From a checkpoint of a small mixture-of-experts model trained on Wikipedia: 48 experts in each of 5 layers, 570M tokens.
Below are experts of layer 3 (counted from 0) of a mixture-of-experts language model. Rows are named router (the router's row for the expert), gate (a neuron's input weights, with its number), up (a neuron's input weights, with its number) and show model dimensions 0-223. Each number is 128 + 24 x the weight over its row's rms, rounded and kept within 0 to 255. Numbers have three digits each.
After each expert's rows: a language model's description of what the expert responds to. This comes from a sample of Wikipedia text that the model never trained on.

# expert 8
router:084098174136151155144119151123150103125155138171129112156120144130140144122109135125134139157148151125184116165137170194127149137118132152089123117154152103159136100130123102107146153141146124127098145154177184133151131161147092170096182154128103150117126099133155103110144131131148095126135113175148138088103174078122114166124138113159111124149131121185101141106153111148145160129177136083143104138181131168127132114085125129131180144147123127170184132158146090164147106141087086131163120147106170122111109131120099108139129121109108132091150139140170131138139143137144134143143106135150161131133147144121130115143128128110105113099139134127132115147093106103134138095119
gate3:125097110203160100133124156115148108144098094140114137128145147144166143105113148105118145122145117115131132135121104126139162150124140094166141177124116112145135107124131160099151148135198146147122137212144129142111081140134157148137132131157117138117152127120155131119128139201155182173110117173152112126149114172151142108145130147129103121103140100144119126139133115137093124144110146106103174164156135122125133152132119118142146144146119149112146111142080124173116143137133127081107105118118194169104111142152109144125110145086136180135128133151127126130152136151118135116131134143200100071103136116096140109119102172134120115097164110120116079147115118143132156145102
up3:156168127118121138110141116138104132124137127081125159146189137121146124122120100142149141096158129135103186089108108124139119132130093156137144164150139153159140085115153088104116101115193157113115118155110136168114128127134117135137145184138163136133160176112131157104134096123128102156141129162222143141116115112162129123123140158115140121082118147142132070166105091119104105095130126126119124140146126135107131139122094126117132105131113116168155099073156150152120157120161141151144135197126143142128101129143147105124107119086090122172096151109115099121114110078112150150132148151113128138114119095123137140168136134105113106119093102108142149145101102127170117154162
What it handles: Table pipes, equals signs, list dashes and month names in infoboxes, tables and conversion lines such as 1.000 mi = 1.60.

# expert 41
router:147127124141093133156147113140137112125138128148150169152113149136134164168155136106113101129124127152135125117118166149095122143147171114121108136161129162116137127128125106144125158138101075107122168127157187115145117166165102160095100166098132126085170104125152107117138155143138117071108147156113201108134134096120140138148099109103136147139092088161136096151113139134136145143140100085157099120123112207160073105091141144120145147111133131134147149154146130094199112117151166077128072105157129136113123112121142124170126122101155147117153142144149136114154178113146122104143137133133132119145126167111135129096102138126126137151137145119150074129133105117140149098131
gate1:157202124158149094151137098084101116154128112121133112142131125149124176109145118129118157134131102108104106096133141086138108110108123117125139116133150138100107168124125150098100172128129160125160137126110109105146157120103137086142111122126102118157148121133097101132135151172112127107125142145134094071132107102129137122118084111119158129134133114125099091148130139133136124153114119196141141138120147148091075152123124144113123108108119144145121158116161133115151111159124138120105108116162093123092149146170127174094094084108117099086139162137138135112071154140146127114080201142108151102140149115143115141139096117138199143199121140107101137119111124137088108135153
up1:130127151126130141114147136137133124099149131134137129117137122115094082134175110118152142116156099255124125109084134119139086108142125117149142105087117166101091087135172152126138119150150138142099125160129132150126138122129104133136106159123116119151126134146148127144109133141132137133104176093157151132146084103119119120099133141122100105127115135151158111127100126138183113135135118175118135129132101133137146151121175133104122148102151123157143092120129174109123141116088074123204083134143180155105143118139099169131122122146096154104148138118125144109118078087139121109137165141114168139144133125111163131130152136110156183151145124099140177133100132141158148102123
What it handles: Digits after the first in years within dates, such as 2-0-13 or 1-892, plus are and were after quotes.

# expert 20
router:111094171122137154117141115113136067128152114121125134126121141105118133115118132121150130109123130126136091152163149174105173107118112133105120094150151143122144145125146093106159123128111103125111185147173183144149110159156069194130118169108145139134117114144151116152133171133164117094149121158112194116105180094142089129097098142175097169120105141163135162120131113128145168138140119103152104134189140136145133127110134159099158192156103119140162139143145111165157117173119060117151141110123152141142133143136112114154145126131115135129136122150133155133135148141111123155139133123119152137141140167110140114120160129112150143102125161118141139143091110102168142111082
gate3:121132182171096132073131119124132132156110152127116154125085118100121117104122132130113147114097150118118126151158096144135142136138084124135117132120116181178133150135102191092138152168149112120094139207139136165160124111122119138117119143144137115154141110099162063107127120169137139163111116135103145160154120125160127136139133142131146182126110105138127169123091130095155133112168135129110172127129101132117113128133117136128138132157116130143177137122115175138125138128144097081132164131130180145116102140127184118125121129133159195142105162152135120146145167121134145119110119161193146073106130122116123116117107145142161129115148141155163159080128127139170118140123
up3:106134103191120097166114141120157143119138127108158159151148124130108156160128115100114138098150116147098210102113138138150150135116156145154140130183146081111146113153126082143134138143130127124162115140132111119112113120070150133156114124155134137114107118157087171121145138109134097114143143167209107138116087108092148096105158099137110101166144112108146108138161134158108124142093133135148160101116117136148138107126175113192113138129169119157103111095136135140156139109118124138152069172116090112088112115133117157136128120148122094123123094117093106111113071138140115131116156108142098172150135129129157152121141125107088122138111106098125143117114169100136120129142
What it handles: Table column separators, header rows, line breaks and section headings like Original release, History, === in tables and infoboxes.

# expert 10
router:121132164117100091127122108129172150115110104170119137129105150103100108137145154127127097136172164180095189148140126162093137133163127129137141160153060113132120147151119123155136125158140117124143194147152139133164125150113120140146084170111133144112090131115131165174096118091110110165122140107126143106092136119135154133164143149104104149125088123148130101183127125144137153113129134139139102133154125127125114141115138182155202149160142099133133070193167144161157149111124129114176107156111111156152127144106128153156131125139127161123137124123136142131113171096161114124132142111159145107120136163116148151107138147139097151110121155078109122149132136113160125137142
gate2:118116204115125120167109116090126121133125106177165129124108114109166140105139118098121143103140114151096139127142095154134124119170112122141120128145145157123131133145097183154118100110130119110126215140119131115129113108128129103127139133149117120122130115158132139125114114166158142149095134095163137141132117149117108120100173150074158143129110100132140148152122135134087115136153118104228139148128124135137121092127142147124132081113104128134086129172182142139121097128107147096117093064098124138150121112130137151179107106095135149156131126132110162116163125117115135094087089197123136122117111125166097168162137122140152146155128135138167112141122130093143141122133
up2:144162163108100124103144142183122117121144112080083123134159140155115115124102122141123146154146119123238113159103129115116138119123147135098124116109139141135141152102117104119138146174150155194166152131144137118147141141133141123103147108064143137134125122113139114120153135155140100130168134216093134135135188090124120133151108103149110132110167137144129138108143154108098141168117130130128121115093096149131114155115117116146152147139131139103129147129111119142121123130129137148096246163143107109112136128123138134108147109129146108139129119154139118134112129123149149162172137160148128083119137099094143103086136117129103149125140121119129150145128106183140138124112
What it handles: Articles, conjunctions and prepositions in running prose, such as the, and, of, to, that, plus the plural s in generals, discs.

# expert 14
router:135139110131128153117117147157152112112168115123122124147123165118130121186116152167120106141142133125140147127146168127121173121109175125154122127129117113144154161114172096145123134130113156156131142149145098123165132177153100143140134129092143189152117107125154143198210178120129125116141163169084139093134139094164161127183109157087120113112122166122105086120120137164134146104146129139126111113129109153157120143102120166143119162129156147170152079105148108142126195158166115145130153159119142154134146152122111138136152138153141151105156124105159122152134138103115117129144146121141156095159168153117152116180141148134094136149136148110137146139126091152134124137099
gate2:098121200120111132094123101120103111136120141172145105153094137173122125124107140120118163098127144079106120118140163119130113139123109119151115119139137139130128117148118139154112131134139159156118187104103151118088132130080141117103140111128113154125129059113121083122121093131145145153097146119156123125141106153137116161141160124117112116144129131118177164125135160158112112179165111084227120104130085121179160169138166123114149123148118092142144139138160158105138134166113141088142165130130128133092139114121139134153117119158130114129138080137132144111152135117143148108138126192145125113113121106142091124080117137134120153155137135182111131070138140098145162126119
up2:114114097111122141132080112139100090153125122077165098158127130111108145176129132183145136114102146104191130152120172112124137120120159163122096128132109118165140150134096136111100133102127133131158124107140119097097077152122098120115152123143120117166134132074142152097111092147119137159151150201125107139143148149117136137122109106098082130103165170105102142129079129138119108092088092155079162170109115115115153144128135116146108093193129129098134127113156127173127132148161159132168170130126155096124055139158132102113110156149119146115110106114074127100120103147127138150150136144112106160141145115132125139146146139118139122129138142113135100112133127118133118168126
What it handles: Content nouns after the, a or his, such as film, game, state, government, University, plus word endings like -ation, -isons.

# expert 21
router:131094124141134144157118142122147109127124134106107130138103128141116152112121157102128101139118125147122108170131130179110145099133177101091087140165102119122172155117097127126145147142108109140125160142151126133129126172163116155138122076121160203091120122124162113150155206105172158081144103142088161095107169138134113156142119131145130152112111143157090121112162127164105151155113122097159101092109133161157098121103130165136167173165118129090122143190134104173155103138158125127126117139120108136142119114130113123158168107142127141151118117119147153130147141103127118131154110101151158092117146207129119115110125134125090133155121132106115127150146152134165159118121
gate1:125177129143164101134124131061128146140125127137137117145093116165087123138115183140128172202135121082090131113108147123110145130115126117141104130147146134128120151120141107186115156133172159114216136136111122109125151126115150108140133130116134174120080107139123144148135110126131147153142153114110132105144146187123120107154132161114168132134092115132121148146144119146125164121143140218127143144139132124156145141129118115121130131169114155137133159158125150148109129161166150103095109173159150129104139113135123126161123139148132133146108080144115140148155147116111117112134210102116112095084129117172141122142177140114114128097121158123150158100123117127103122146154
up1:108131119144061126139152124175139138120143145112127152125119139116172137118127072121138108088126132255149143064173119128144108117165152164148168138133168112141134123151169117082121127138149107104118117118121118132116097120123087107126105145090123104153169114152141131125141136157111124126120194131154161138142103117135128114121126127147099159096149135100152103118098144113124110122115112151129136121144130119132101163155115120137119140124123165125120136141124119129145132116108135133248129126112127122156125169121137127108129127114094110122149148143142124110097110131123125112138114117159118160146111132080127149112116086153157147160103113102108146185148124113125103135116
What it handles: Later digits of years and figures, such as 19-9-9 or 200-9, and word-final suffixes after hyphens, such as related, going, -ated.

# expert 45
router:155138162125138111103135136142168110121119115123105097121098156135123118135134137081127103147172118165115140142143098146074149112132140118129105155152130164056143134087110087147122164097132127102165170132140125118136130172114122136138139110077145160087072149143149159178154159075134125158164142127116149103122177132126145152136124146103140141147123138161146088140163099153151133119120151124143075152149123123150134141099126170127187166071099113100103110148151141155164151130121131130126116140145114149135150134089087138166142120148103102113150141139151155160099145118127127110183143097151145100169145156127131159138108154140093118126118149116118150113110158151124140105144
gate2:170097185144119161130131121101134140152117149168135123132164117132131150098073118091159172125133125145143141117127142106140132162123131080178139125123116178120132125164138117114158134130141121114136186136128138112106132098117150115137120135144150111110147145119161115133135093129154194131108143103107131142151103165083143159111119136132124161139131098155157134106156199189137128168111124140180148127143134131155124088130122127137191146144113107076124201144117123120137134103117089133125113143128167172151123117118140139151134178135145142125093157125103143169159138137133163114136115205113102114119156133091085115138114116145147147131116146138114129107111134146126113150105
up2:128123121100138137155122153159142141134125131138106121149125128148120130115101183135126109158105121119221137105112130104133129119141182150124128139104120132133120139121179104092144147107143098125112131124142107102120147136139144134185134126106160134131125135115114112168141141037162157166153124201102119129157093122132132118118081159185157108077127160114136161127126083180084142122163112132120115122116145125095132155118136126133138167122142126112115132139188117141110083119151192121122218147139106159150097129102120145111111117136119109156091131134131134138135108157133146129142116129135114174122131123135124105151117130146125098146126127115111124123141136184109119110119
What it handles: Forms of be and have following a subject in biographies and definitions, such as is, was, were, had, plus commas.

# expert 40
router:162120104124132124151088128112147121117160128136099141111116197123143131147133171097121115138125133138090153157115148156112139100136121101142097103149123122100150126112120132152070125114136110120119181137136133109151109192123139118115083119086123154126168165135131144203151157125115123118085144125134138140116096112133155137120094138100123148082106112111154105180170147147134113120144141134144081123081140141190127131122147181183189163123111114135144131132152141135137138121145165115153119141116143170117141104124111134174169123136127137087159100089124129121127135122148123128142164117114157096156177193114131107103133151104109130108132109107121121137159116093159162108130
gate0:243111138157111144155087106136154145081127119148105123102128127137133119167126149150129131157128126120139153106089132156117123099117153117128106110102121090152114116137107103101153105153144131255102126142145110120132111155130130173132123151117155122141129143135135117146127092130158154138103131107141117133123130117136125122142119104119102152094120123126149156147123144127092107134130227150143157104147145138147121102126152143146126128145143118143111125138147148141134141127145139162144138128106120130139141120133130115176105126132150130155101120110135122135122140131132129093237118133129146116103171113175120125112135144089112134145140147131138116126148115113134155155129
up0:164117127134126154155089141155180144083123147109112120086155135170123121136114116119098093149116221108145149112076142135101116086121126119114127142101163110138118113159109128148116090133160136180101111122132115129116093144115170139128123115093147107139144159146140095174106103127174165143159097106150112158119130160091123148133108119158139158081125124116118167120126112153137100144161115164157130119105158125133140113152125116135101140139154115142132145120125160140102133114167155223120170117085127152151143128140130098155135145123137108120098118121127113140117116151163146089127134097101138139129130107179099132097113177110115140110174126157151105131129125104129168144123
What it handles: Commas, periods, spaces and digits in dates and years, plus t in don't or won't and connectives like However, but.

# expert 6
router:126121112126113131142142090122103116130115110138128142118115124119132163155140124109122130175122126141132110118158132141161153140131149143097116113116103146124153119152103136097138125154112117108132145137158117128153103142145112189138099117128134133081136084110181056151139159155095156053068160114152180143109153131152150137146144134105153192161113131190098106130135084108122119107127148115123128144107099181157083084077122169175131179165112117099119118180094101143136114153157131151163091138136134144134123161135151137140153103117123145129145097127127119121133156120155120124110136132126157117118132176121122106107133126083150148120110124152142131172124126150152169113111
gate2:159136206131134138123131098124119162104139149134115133146169134122060125111142097091151137149098091084143155111099121100185128153122136136162110107180058105126139142123119120102101118104139144089123182128139135116126131119116114081125112135162148127117156139123146116115133131132113119100134142119089180159130109129123151127149098134103172097134124133117097124125125131103130128126107151100249096172111093143130160138105134151120118122132097134130102138156104151121151129131122150098120122121133108128143138130068116129092133123137139158139137129121089109084148154136161134088143151157093114162135086139144115137104135126121164146118118099142104138122111133120174123155119
up2:091148159134104142151130136115107115151115127136096126167127141159121124137139162127050155120085138113219151150125150112128146162135149101142133147155120127164154140127078126140091092139121140094122114104141130141124071145131159101155157156142152134135117134059131120123125124152107135152136113181099148116152126152133109149100094076118157125122153162130115130144131128112133145110100124117131139116104162107126134130157176130124091140134108140154149112140142143137150144141106185097158202139155159119125162112092113139104162192133134121138110105131121125098103154156142124129123110100141101147143167114151101103092126072142081127132118145110095133133122136145143152156128
What it handles: Digits within years and scores, spaces, hyphens and en dashes in dated lists and tables, e.g. 2007, 10–13, runner-up.

# expert 47
router:115158164089141142133083154175168128124147131154090104134128166130143116123155162130114112132189124156118165142136141153107116111163148102104105141146142155114147124087115113143112140132144152118160171146150128113183111164126117113153137144102102156125119137123133172201157174079141141161126145125109144120127134077126160135179122121096126134095138142128152108169144117164161162123152123115148092142140116148148130126114141156163176175099165138149144081121185131143179166119129119113154134147128124160138180096092120129126136128173144128113158115108156138129103121112137098132163145123133163097148167155133146148129133156136101114157149120111144127112103129131133151094121
gate2:179114166126147102091149126144139161099133134145137144123131136136103089131162136092127167108153133151097126131140107127144147186132127127115132102106117141124161147132112206186116134166130138152155200134101127163173136130146118068141090172079098141076139102155120140097122115129143109109136145105158152144145121097116115106108137151090115119133129103094142129146154180149190129158117140115165104109123129154103138123117112135141143167084135114141101136138112159096115112131110125142139150133135146183117138068107170127131118134114170131151141126124120136132139140100124128123147146163147160106128100138126121163104163143135074145137136144105113116137114150130171170151144
up2:143159162148108144130128111106105104148144141124146123126153103141121151119108134150150083152076149113214105158113146144140125089118123098135119136137090155157120113121085107124140140125115084117158134131182186120096132150124153128122132086170130111118106133102117098113111129139103122150127083183125118153093152118111103175053172119168125117153133124148102142118152151119099134136093147138127121144160124122128133190121117129142161141093112110149125157160117107123171112124073156128111126156105127120158116120118110143171141088121094137113138147157131139129148165156150154153132124138138177158127132151111125118154114134105189136103113110155143091129103107147124097090148
What it handles: Auxiliary and main verbs after a subject (was, had, were, became), commas, closing quote-comma, and nouns ending noun phrases.

# expert 30
router:124106124119108119107126108117176148144139145102128151124098134112134158129161156105121116148132149147111118129127123167148137129152141138148127105113101133120185129165102156118106146151116096136131201151129125149118079158162139153118059159155148125111155098115197134124130138162085109088105098113117134116124117152142157144163133132150098147135110096139138143164101156095150133094142163108142130128140107144130090113103114178146146185138091088189186114152111140136149161141142098075144101137098148144139126138130134128172149123141132141124163121142122124106172141132149103162113131158136147112119113135100146132079118129112105167089112161126157101143127107103174118156124
gate0:200154127131087114102122128126121135159139140095121118170105073139152139100162120094132142167119118129135080156133109116108140134154069138129150109162117136104175105159135109117099102147128121196132136125086125099153133131152155098115139153085104122108103143156139134135126161170131122128194115136120161129133114147140080125084140126095113124111126101113127098141112161129104121146154160126136136144113115143160170155132127131142157164102120117102109140183091145120163108117129169118101092145122123133117122105168155147159119125130121143149120106110138170120134127140133158181184126147150120137120148159137200086142097116115167133143140115138156095156145112160121141134118
up0:115170146199115124099138146137076095142128123119117123185153126100120150107161120074146116184122159042145112141110138111116139122086126119143089128136134132147100139124104113131095153144117146160058129104084129123120165132132166141138121147166169161133120110107154129107118117108123113156223095166111128127120120174129144146098121141137105086111132145169120133116090148158136119111171128123115132168121144127105120127133075151109121131125123119149173134099118119165120141140150148153082157109086156085147132136160150129112112131133158142112163150129136149133118104143107169183147128141109141127128151131128156127129141137117123120135137138149158131137135113104131127137129
What it handles: Articles and possessive pronouns such as the, The, his, her, their, its, mostly after of, in or a sentence end.

# expert 1
router:126115142109119137142130135126139108080136099141111137086129145121131151188136115108098100130118129164117121155105147112137158126145130117103149109158115143128132106176109113121153145159146156122141161115154132150176084155140118127126135129117113117165097130101195180144122124170064082082105159135118145084119144118134170142088144142123116139128105126112135122125105128084132108129098180123137101109123107143108134091069145162115151133103146126144085085192120114108144123126141170145143119160098109145130112140138101113144145132128135142078174099131144149107116146122133078124118156130111133118145139154102161131102126140104087145089136118142109138162109111133153190070117
gate1:097172112154144129079116136094115186118131122161111122128102171130115103121105112138160139158116136154158098130145117161117141134072118125149087116157115099108113140125150081108104107128120102148231124113115151116107169108154128119147144158119093159167123118130144128135146149102073121153148125140137114183122151107146139119137150079157120097112152106120095148097167100150138107189126141180137113139127157141127141122108132139117131149127142133144131107174088140131115130130123162127130139144123093121152120114158114129145167133170096163145138115129149137084146101116104154123124206150095142116128088131102110163132148150131118131118112088150147116128168126134113133140143
up1:142146109145165136133115125149122133126151137114149084132119121091108127129111171177120123135135102180138143156119114128130150128114124166102138136090144145097142104137124180119152113117131167134122121174160100163139158126122142130112104118161060133127155104127097105073143104144134138154125248150149126154093119119155112143137087166104151153150137131113157127137138128103115148120139103112120143075149108120125121121169093134120136122130147147152125123072111113127144126128111072135159145122122136104113131127103097121138146123145131156126127103094164065090121110086127143121154139095148149141160125119084096104174156102123081114107164115157121094146110134128121124112130
What it handles: First pieces of words and names, often capital letters or syllables mid-word, plus leading year digits, such as S, M, cl-op-idogrel.

# expert 19
router:117131133179157132183086140123140174130127135197148127108108138093161142129140175137132098106155121110110139116128128171117152135099136115106132140157119139092129088120174119157125174085130138114148159148148133145133141171122096138104110168106147165148130125145132151163140113124148109158139148141137117133099130086128138158136159150136162126108109147121139116182131076139109125126070122113118084111155124137113124108076100188157162120127128108147140096151166110144158127107144082111154091140083134207115131154119106145157143116119117144110115131136128103147134153106156147125086105125103162121154146119101129148161114125117089094103118152147107116127114142123131119094164
gate1:164211121126147137132125117179140117136115129124081137115128152142115097121095111107136140118125120126140130129098121135135131113118111179137140135170118147144140160116142143150150124129141126121232119131184161156127109160106135140150144142132131122135134145134154160183109127128153114162115139060119119115142138144132132098141141131115150122124153151139187148106113125157107165135130098208175132127135106141120042136139097119160148148150135136083138130113191103114120133098138148129182150165123145146118135117144116122095152132141133129136139119146163120130116127120125138088143201110177111125131123136119121088122135140139121105090124097104111110130142140127143108146124
up1:137178150127084127114107115116114112162152150162142117139067131080136078133133141114136094161137093214130138142167124136109170142170138103147084111103111102134165124123136081128162136155133119143117123156101138115143132112170102151149116140096087126117130156090115139149144154132128122091114156165100161133141147104128148153153100130115111166148078096123120131143127149145112156162153095122125111144131164138172175090143153128126129148096116150152126130156118158137137187156140153127204100078135144140124127100111145089165133150152103134129138145133141120173126144114125125140144133106143152133124153158130145137124136116126109131177149169118114116128155106096122123111155
What it handles: Articles a, an, A after is/as/into, and month names following in or dates, e.g. in January 1957, 20 Oct 2017.

# expert 3
router:136130122114085146126111125143146122103165137141112100079123172130104157150156100133100108154122153123124101142090177162113113104134148133074108124126146142158136138099098101167090152160113127132134143143153144125125099159165140136150115114104096133102098117119158144184116170123144137127115119127106127138119146113113133173125130150110122164104083142124133125165147110144146150102119145147132088142121116176142115099093107174167119131109199100117159079138131159116136144127160128182152115128109084160107138122120107156153158148113131157114120082108107144150113103139158155103135155102126137130135162174098177140137152155092091149124130124156153111107089133109192134115133
gate0:223106124140103130142117131117152080131101141125088097102094131175139131113156143143120112136091130162137151141132159147118121085127161154112169133127126136140112147168079121117086109153151132237114135115123134156175132147124141073162108132165075124161127113108131138115117113083150131103119146161153140131137115135146131130121102129118146165137095135132097148128164160129122094128117204102131160109118161137115125096138134151103137113149123130127118170111103147119122145154145134160151153124133110074139149135119142111133110123136166147136117135141126164134117131153121101130186112098115148135147128139163114101177149123121115098168144120129137138129096129127110144148144
up0:123131128145151096168084136115108135106117140143136136131135138119141087097123122116094134126121247157098150164127117148101121139127115106132124154124105136130114099120112174142113120097141174133121135142127127126124132164160135085170121114102150136135139131154101141177141138141151136167213142112145153125117099120114134120129134130128150126041139102112131134125178137138154107092086123151115130140131172143117132133124089133140138111146113125154142095096193106127123158120143176230136149140095125166142148149128142101141105135116155132141135136115111139140140126139133143119128133127128162121149146129157122117151139124123109134136150119135132093156116123149164086163158
What it handles: Periods ending sentences, spaces before numbers, opening parentheses and quotes, and heading markers like ==, e.g. Iran. or ==Background==.

# expert 4
router:137101111134096132118098130122166130136129136133134125131106152123134162127110168078150096131111135150145131155137155129125169139130176116098074141179116112129157159109119084128110102145115097133124149124139131130141107190164136133161106087133158187063149115109167129167172164093169161062136116135090166106142140144143140156146110113129115133127105109176113109118146106182113127145141124120138130120102112175155125128091145142144199145169135143093122110207141114144182105126110118095113093134139126141161112112101125146155162128147145152117127127119139138132147141104118111147138144120126121109128130183144119114162124139136116137148109122117114131165138141114150150130114
gate1:145197122123126110098120127139092105111137153141159138092145147158133154143130119137124141095144142164138087113129129151117128143151155148123134098109112143098153113117114142071147110141106126122224133122140153124122136115129133099168108152144107123113147148097108172091128102135105107133058133131110103080140125108114142142115120109123118114158145156138140110114107124131099142118100111239125134126133136113112131159139128120136131127108141166134133137138112126127146106136156106132108107114140143125093130107121100165127103167118152122124131079132154111153122140143128117070129200113120101148100134109123139131096079214117137110155125133079122149091120124103118111116146
up1:124167117153112156128137095115155135173126133105124101144087120081145117129150157110113129138121130160129181116123154134138114109150131157131127163159144143168114119141146109163093123134138143136135145121124116132125143126150077155108156110149130125162116104162099114153130140125140140127197228137172113147159134123126128131155135132115124174101118085084127147184128122092160095120129137114144125145094084161158141120135153141128095143122123094130103126124111136117106162102090129100224115132108141122134150154157134113102131123144092120100146133139093110154094151122164137158116174128100141097140127135114147115162146100138128143107102156129135111156144149161115167160091
What it handles: Individual digits inside numbers in tables and scores, plus units and quantity words such as %, km, million, no longer.

# expert 37
router:148143143131138136110116181123142108133161103118121107108137170113112136142143159154124103112130098127147139173127118126108145067117140086153150132117132111124143124106132144153105173103143114143163174179126092139177123168136072128126180135104129189128090138122132141157147101131105092139175106118123141106104154103149110142104170136113146132108092132116138100138176137146160142125141152091091130137154106130125132150088175217133147110126145179129121100125117139172116128174115093128124173112137100162128148128151169162134122123128156097094116162130114117104130107126103114138108094149151186121118149108113137129177119131131102157116125121124117135118117144141133135093141
gate2:123136211144083130130165111091120161135142131131131145123105122120111097130095116112145126087168098092140116127127136078126130179129092154153147151118133135152136128110076113153107130134169116123137192090099153148163133127129154138127121092124143170128122092119148170137112112145124158149118121130149170106159089121152130097117151121147144117158127159129193124145102149119142104149095121138192134151146092112146080160138136101083161144144138095144169173143134135142118116101138113134128141150108107113131122135152120104142099121142167124123148152117163153126116172133122128128177138161125090117103162109149124100172068129145130125101129092133122142101163128114157142130144
up2:143154076123129139153105110151141174161112186141178113119113102052136189121152133097113098130135118122201116117142119167113149079142112120155114139142137126142115139149135166156125156109137112177117117136105131142091121130142130160147117115156139144102137143111127105120174094130149114161133161172105091175139173109143116136124106134109160143174143146136165141145137164117136117164138123164111143104170135135137164103119150116149119117161153146149165105123098146146102133160125123115153203108160155149111131115105139141100131132143121149141088116169125170136153125155130109139132148127124159151139109158114112143136105124134118138143135126140082116163126126152093117073131
What it handles: Middle and final syllables of foreign names, surnames and species names, such as her-on, Burn-ley, Val-er-ii, Agac-inski.

# expert 33
router:141144130092104132145142116158161084088159133138132092093139184114139159138137122107149076173115143144136099163120128131098113108111097155105158119145106124107124099108139102150126140141102091119167179133148172145158138164152104127097146110108110138137080097131137128141123117119126107108124164125099143097109156099157124155110135151128107147123074129132106133157145089108179150124138140101127095151163096146124147103113151188128173140115118135153144103179139106173121142139134114135138183152101115139148170126163109130123140127132106095090158113072159129111110132130133106150133164114130140100169184169119162137157144116101131119129143102125135141109088116125133166103105
gate2:099121197118140145135143134108128133133111103144127126148137128109147119115132121176105119142128124133118126190124129146093129109137103133114102136138132135156141118095104115098164131105113138122118242126133195148160129140179123158141154094134134159112063140121111148128117176113136123145145111159113147131112154127162110122127155123124131107147142167133132079154162108142114130133122140068219056146154125132107141144121132152156145114112144161107154116121155122139140126119121144130130117146130126139150138098093141100124119133151113107122136131116137157122155153146118150121130105211118163128137125147132133130138162124139090076150122135115126147132077173136121115132151
up2:123111105119134149165149116096130130166099124114139127143150130128180104107122137165126119166106159133212108133134132105133115125127094142134144097118144116159137125138126128163117152136144120113145113103112147161119116138158176113088127122106112114117093095178124114117107120157135116147124132202101114182107135173135121124105179124101123105146126152163117113134181136138095117166112136142156101137107161124147096142146121133143116090128121143092152145126157145127106099103114126140142219156139116124156137106151129114110116111075094084153113145144124139129149130134126157147140089115122148151142154127145094139094160111158142086100135141148129102110049115107090134156141
What it handles: Closing parentheses, periods, semicolons and table pipes that end a clause, cell or title, such as (1893–1964), reviews).

# expert 11
router:139108127117099148144103138139143124126145121147136164134115153124143163142117152126134110115120139140138139132140155157125143158121174107090127097139140121135167115161128116136155140142073107096123174142144148145145105153156100176115079156127136123085187117144142117121144170125139116065105132128122174124116173114111155117160076092106126137146076094179120097116116104134109135146132115110128125106135102199136068102103121174132178141124117129128115109175127096114210078136120134093151084115144124132158125102121150123172166121136141144128143129131154128116144156107149119121111125120136125123135142179108106098103121119096112165120127130109130092164128127119164110107126
gate1:117206143171172143138154147126128101116112154170114138142092145069132124142113107129118167166117125071128141129171093125163138138096117137128120129160145122156106117134095174139124132157114155124183148139147115094140133121106166112150138134118140122167132142147134121161118116130115112156148064096140125140124127104137157117138143121130124117157153138093093139120112130141136126132105126225152097120123184114113124167106131137118134097169095107167136147135132137123155134147151109155152138132123117130143137126129099121068132094145116120175133144114134152147082113129143152139119198121130160133123115086156134131117129099110149127100146120135114193152142161091128152124151
up1:123115144084119114127138149141159128092142134104133142134164122130133101128085125183135098081164140204139125160106127139100118085157135109154109129137131126122147158072160082120144109104143102156148110145094158163159141128134146151135156114110144151104099149103160125127131139080131134125166183149074100155101134157135125149108129150159147095080104149141132118120149104163131162138191137149107152119124110144128167114132117144150157168131156145091142117128152118149099144119147116135197161165114161160122123139098159119171157131156123137113146114138137139115133125141112117117150116151185126135142149162089120119140122122161119121173116131124132113086129108163171121126114
What it handles: Digits inside years and dates, and month names in birth dates, e.g. 1945, (9 February 1896, August 4; also re- prefix continuations.

# expert 39
router:157133116159153145124126142147156116118150085135146097112125128107123127116163157169082075157128118122129146149104106143101137095092118122133151111142106122105130130108146137182102141113137135172146188179138123139146144184153101102135102134108110191117091130135129107118146116098114066153172127162101141094085146101157080159119179127099139121122117169123148147127179102134172141108122158116086125150147126135153137142080142202140150113108107131167134127120129142162117137163144103158137144157086128145104108116139121153115136121134147124104123111128124138139148112127130128153123137143185190124148110119137155108140108122113104140114128151122131167087127142134118117087137
gate0:176158115124099098096156081162159108136101149123141122120139099119114082128132139151169116155129122135126100149153149125136119121132122169155098135111168115117156133139121111120163123144179165203102163126091131122106112117206136119137150123106120183091129128133131134137104130127090122138176071130137132119111141161145133142128131138119086115186164127124125135144130161135097124152129232140131129157174089139148116108117120118182166127123140088142139110121137134129128143152132100118144141089126153142068142147105135125137141124164169147113118122158139120146114130105120147113187140164130132131118147142128159130136184128131127112123140166116117151146129118124117128136132
up0:116154092120147138093155138133080112156110140114132145141157118142118092123125148200129129111095178147144141174109100108122143103088147133140113110085174111142125127182161158116111155141119154173105133139088141101096107128129139077141136123108112158112118125144096110109146103120104113132195083142144129140133129146129130087107124133141116139156164137109100147086147141118122115142126139126117164125153105106150128154110155129094117128147095093124125156111106118147112145159123124225132186083135149117088109122095172091098110123128156168134110131125129130115144147116124147090113134159149144153113129118150124134177184098135126122123139146129132155103142137107090124154138
What it handles: Middle and final pieces of foreign or unusual words and names, such as Córdoba, Scooby, Moriwaki, species names like Semecarpus.

# expert 36
router:115145136111127129109128168130139120095115147154127126161103143133153124138151138134094125125160138136151150133142136153108132145180158097139119164116136133145185136130132131095129138140141153124172149161138153106158136160145122118140144151080092167104122104094172127181191169127168181126129160143126148125137175100161132139149104191092163125092166133150154115143099127125151119097135136107125090157133124201101097118104116143162157120129157197118102098138165104112130145107110122104157099125125148152128134126122143158148150119146135136151144148103159126126132136119149111120156128122154151051118146148136162127148112133127101159147137118107121155141098086149158126153103
gate1:179187106152148121121151127128139066135135154105123144110150092148084135098164097157138161132129169068158138108081121144100133172107096132101183120088141146090141143126116131138141153132126122131204129141140139137116139140106143099122123122091138138138138166125084133159113119107130123165123120136127110127116146136115160125152135158136128143168129145147124146118148147151162104167102148227138121121121178117145141142121126124223154148104159131096129149118136131103119148152145167116136107150154153108126140130135157163131153102142154129141112110130129137110160160131118144120128194116146130142137137138131130127112138109165119081149109112129127152143105136142136108116143
up1:149104146116118113146096130143145147090123124156135085121141109123153130160114124134139113105119157194065101112068155142156120145122142147147179120141172088106123096189170120105134148124137120068152130146181162125139136125112117112106147161105138121109147124165152129171160157131133131152085215123157130174145097145139105121120132150138123137084128118123161195095123112128120156115154131109125148118130108121129213157128178113148116149155141118140142135114153123125165153115137110094187125132098118128124129145120091099141126123113099113105133123137132132130104123152143140143066117122111105173141111136122144125115118141120124135111123108126138116110125110147123135108118
What it handles: Content nouns and place names in prose, especially life in Early life headings, plus film, music, government, London, California.